{
  "n_layer": 14,
  "n_experts": 32,
  "balance_loss": 0.0147,
  "tie_embeddings": false,
  "beta1": 0.95,
  "grad_clip": 1.0,
  "batch_tokens": 262144
}
Below are experts of layer 11 (counted from 0) of a mixture-of-experts language model. Rows are named router (the router's row for the expert), up (a neuron's input weights, with its number) and show model dimensions 0-255. Each number is 500 + 50 x the weight over its row's rms, rounded and kept within 0 to 999. Numbers have three digits each.
After each expert's rows: a language model's description of what the expert responds to. This comes from a sample of Wikipedia text that the model never trained on.

# expert 21
router:530555539440532401519466514437478615505517506576384513482424552469446562481500525481491446494518524438490423477528443443482502463485399576530463515517518454494517536606521522476481449496469536490527492548464502439427456585473582509587478404506528557508462478491554535453453557575451537526483468511457485597449541481553443511473448500589479509496487467507436548576484413450492540529436466574510520509566556490503464524399517558509452498523500495452505513455552500478504538498604478522517526548506544480475568532544400675509448457582608485458536536475627466461403573471464538498511570591546409434569440564518493521569524512412349506540488415483471463536502568460503453596445528481493529502495472521453534579526442512457491484537607461386514560446513409548572516469514547
up0:486594493511535469537480430515413518519529523539504525483493423537459485561520486456522525533428497419453594432474452525527507413545447501517446608474601491483499603506476434469440537492512454518506490500489478513532506505419713550521519480547431469472498494549476460525508496447520505505450445557521592486461508558382544471490492573515440504493498360464545514520437425530573443536475512573442480490436501507510436427473496621485458427504545553415463466375547447446539583496469524435550455500593577454484580496530413492518531570492594621437453492433490477539591538425520456373488509575476565522467499497516494481470483531502516534580475563526509443511524459587511528489539458423488535578486472582470528463491432432453468372449523540559543513491454503540463524486542534
It responds to: Syllable pieces inside transliterated Indian, Arabic, Persian and Japanese names and places, such as Al-, Kh, Jar-andaq, Damoh, Nithyavasantham.

# expert 1
router:578520526521533426483474420502542549463502461599476496499440507456464497476458549446476415537508583506493441527508403467471475427476384435583552513562476510621489509483445584476460493476538440499526498535395408529467463537492527507436381544514538587494479598421532393510467499421482484495489520528462449640451448444540528476528548516566464446528518543450543512485468482488485523530457492464483584475500515464507563539444536482439415483535442599472560451539454430467492517413536443537534521592464474495435500577478510485490458483565600456505528424482538531570472522398457493406512529534494550453529379484534511475514558540461469515458474484454486473574532463480639524575493538608438446464502489514465461504601472524384550440494552528443562471415515488428429498577435588
up1:461481392526471477551446558544538441493486544456500577503547519559502498542506531538539516489540574489535524569441535591457423517558502514374502479436407541493494450439482574497532455593534473572542512578512583530535473469554501507502486491473499559510418514528467455507488484473442467435424531445527519458510510475470622491479465442509498442555463552513575489574578517475397573468437454512439507461498500500392515563536525483530493511382430561519507543544523502522553525502516490542456423577398510533486501618465515495454484483574521594460488467435451440441497494532409427467421477424605504553444480486440509503463565550441488552528457387441450514450580530486492570508498413526576523542551430514369444402653420484540483554483481530416511487502515489462446568566581458
It responds to: First pieces of British and other place names after in/of/at, such as North(ampton), Y(armouth), Del(yn), Ch(ester), St.

# expert 13
router:584468545493498516444497485430511605487453500620496562508506484499477517454518511441455517489536554505492419535441502533498511518493454514480456500434402404521492572609499492514494468532560487461511449547470466469388468453414514577417414592535581546520436487573491506426535466540443410558363480479514447513405518460504508480468533504501398462516535486521536472536478448539495530541441404568530521491513473475493529510424458543424515517464540516486576597447571443461545459397537527552544526498505479439546477624477392551362519470595440507532446466457517430454497533449428509481522432554522573421538502499412558466546371471454426432496433504446505517543575482538596510471410482533517524476501429482507551488521561475434526481445474533543476505419430448445546488447439580
up1:452469504548485543500434522538499449519492443498412470604390518583498462461572518531497489561569442500510488523495505543485465546515481532540560514495574476560607559517457482529462576491492525464545506527485476443489437473523502483530521487468493511401496494492409474561492489481554446491450555476497478587437391555442613565602461492516661426479524542573420491455481436431459511551543563523530616619376448543495536552481651459487490467469503518377522518497529504456499491477563528475525461443534461498554430514464467533514548488492425544532440451523485482528468547415495553470578477497454462488434443528514490609529478465503469466483356546506514469478527509507447408508523465521563470537554519362537430438579494531514523463477524462573489460446576599507460637532471494
It responds to: Opening consonant pieces of lowercase words before a suffix, such as determin(ation), fr(uits), pl, comp, cycl(one), mostly in scientific or descriptive prose.

# expert 28
router:445407454484510541505545522440540440427542569397453543515459492548414492535501560554479540477498599582513617465521472542578528495464484449480539541523466509493583437381588470518492540490495420504461527503435522459465463496490507464595523508498492451517554458575510535556479452553508371519590494534532539494525567545443429453472482468352480502478528444546565507548536566508504463429499566449450435569466534469484445535552459548557462533515483558467507511568517538541423574436510508433541557549468458482413515394597537461498462494528530512546469557545533560421500470476571606541512463403536532492420520523395435582435540419490470565547504481639450537425467528460540482462581479509545432501462467623415497541482510493532483521439534562490564499567453559483507588527521490
up0:488559509516539483570528511534486505439504412400470439456437509469484447547489497407532498497409550390525411595548451512456549497503586566550558474529445541565500549431489506554557516457480409498449557456569575543404550434442496445529456463480492518481454496527469515510579553529451475556484526588509430436564488505520422532631480440512534470473550372569501518536557548517574492499509440468518524515489451563475456517521562617466561505533489520549560410547460440484495583505409478447479575510448555490534550536460513538462562406445562579486433468443443457450439562505513478417564401557463529482433535489499515540491510503472501574459408550485535478550535572491515501430411519471514455525430485493497575486603539571513505479597524411476528552366490499426490452575506448
It responds to: Function words in narrative prose, including was, had, would, who, but, and subjects such as He, She, It, or her husband, before the main verb.

# expert 19
router:443433537544484569525511601460564458471509535491448463566457427518482471540462515557498603516442511739573593456426520559540513496532490406467461550501496451459465451481509502469515516446441427527493508454467442527538541491540520445473512529501575493555572531529526486544486475543509445508525494510546551480510604520429479475457492469417386514451582433538533542574578428528534424454520506484556468547496470503483443532496494502462560500528468468488486516474575554563527510489507527471559518587520535610422502537555558440487482478487457528558514571546472493480491469511618538661585472423621541538436580530436477559483527460503449499551492421599435598411487561566476517471579465467563551492479490555507411475511526503498476429427496560511536529541445475510562541548431438
up1:630520511415489460589484540473538530518499433567440573578387492573474423491455428513503431569448461497496440514591424542525442448500520542506495516503515452557494492500563591515514465462510493550415439497592538492519406454471480553578592507421450489483485489614502591486456476531444482556535538510505537559567517450505508464440524554476549505479443527502522503389577557515518491396506470466556545470507558516442547398573444566538415576532519369471463491445577505474495470550453485423488486509523502532540396410526520546538515545489452524508384487512464461493546459490462519513544457526449581518590624594552531591479502550432588517469445565524499534513447416487555540519576529530529548537463460501499499459413482571519526460495521509503643525466437499493514555463538570
It responds to: Pronouns and head nouns like film, song, series, poem, reviewer, acting as sentence subjects before was/is, often in reviews and plot descriptions.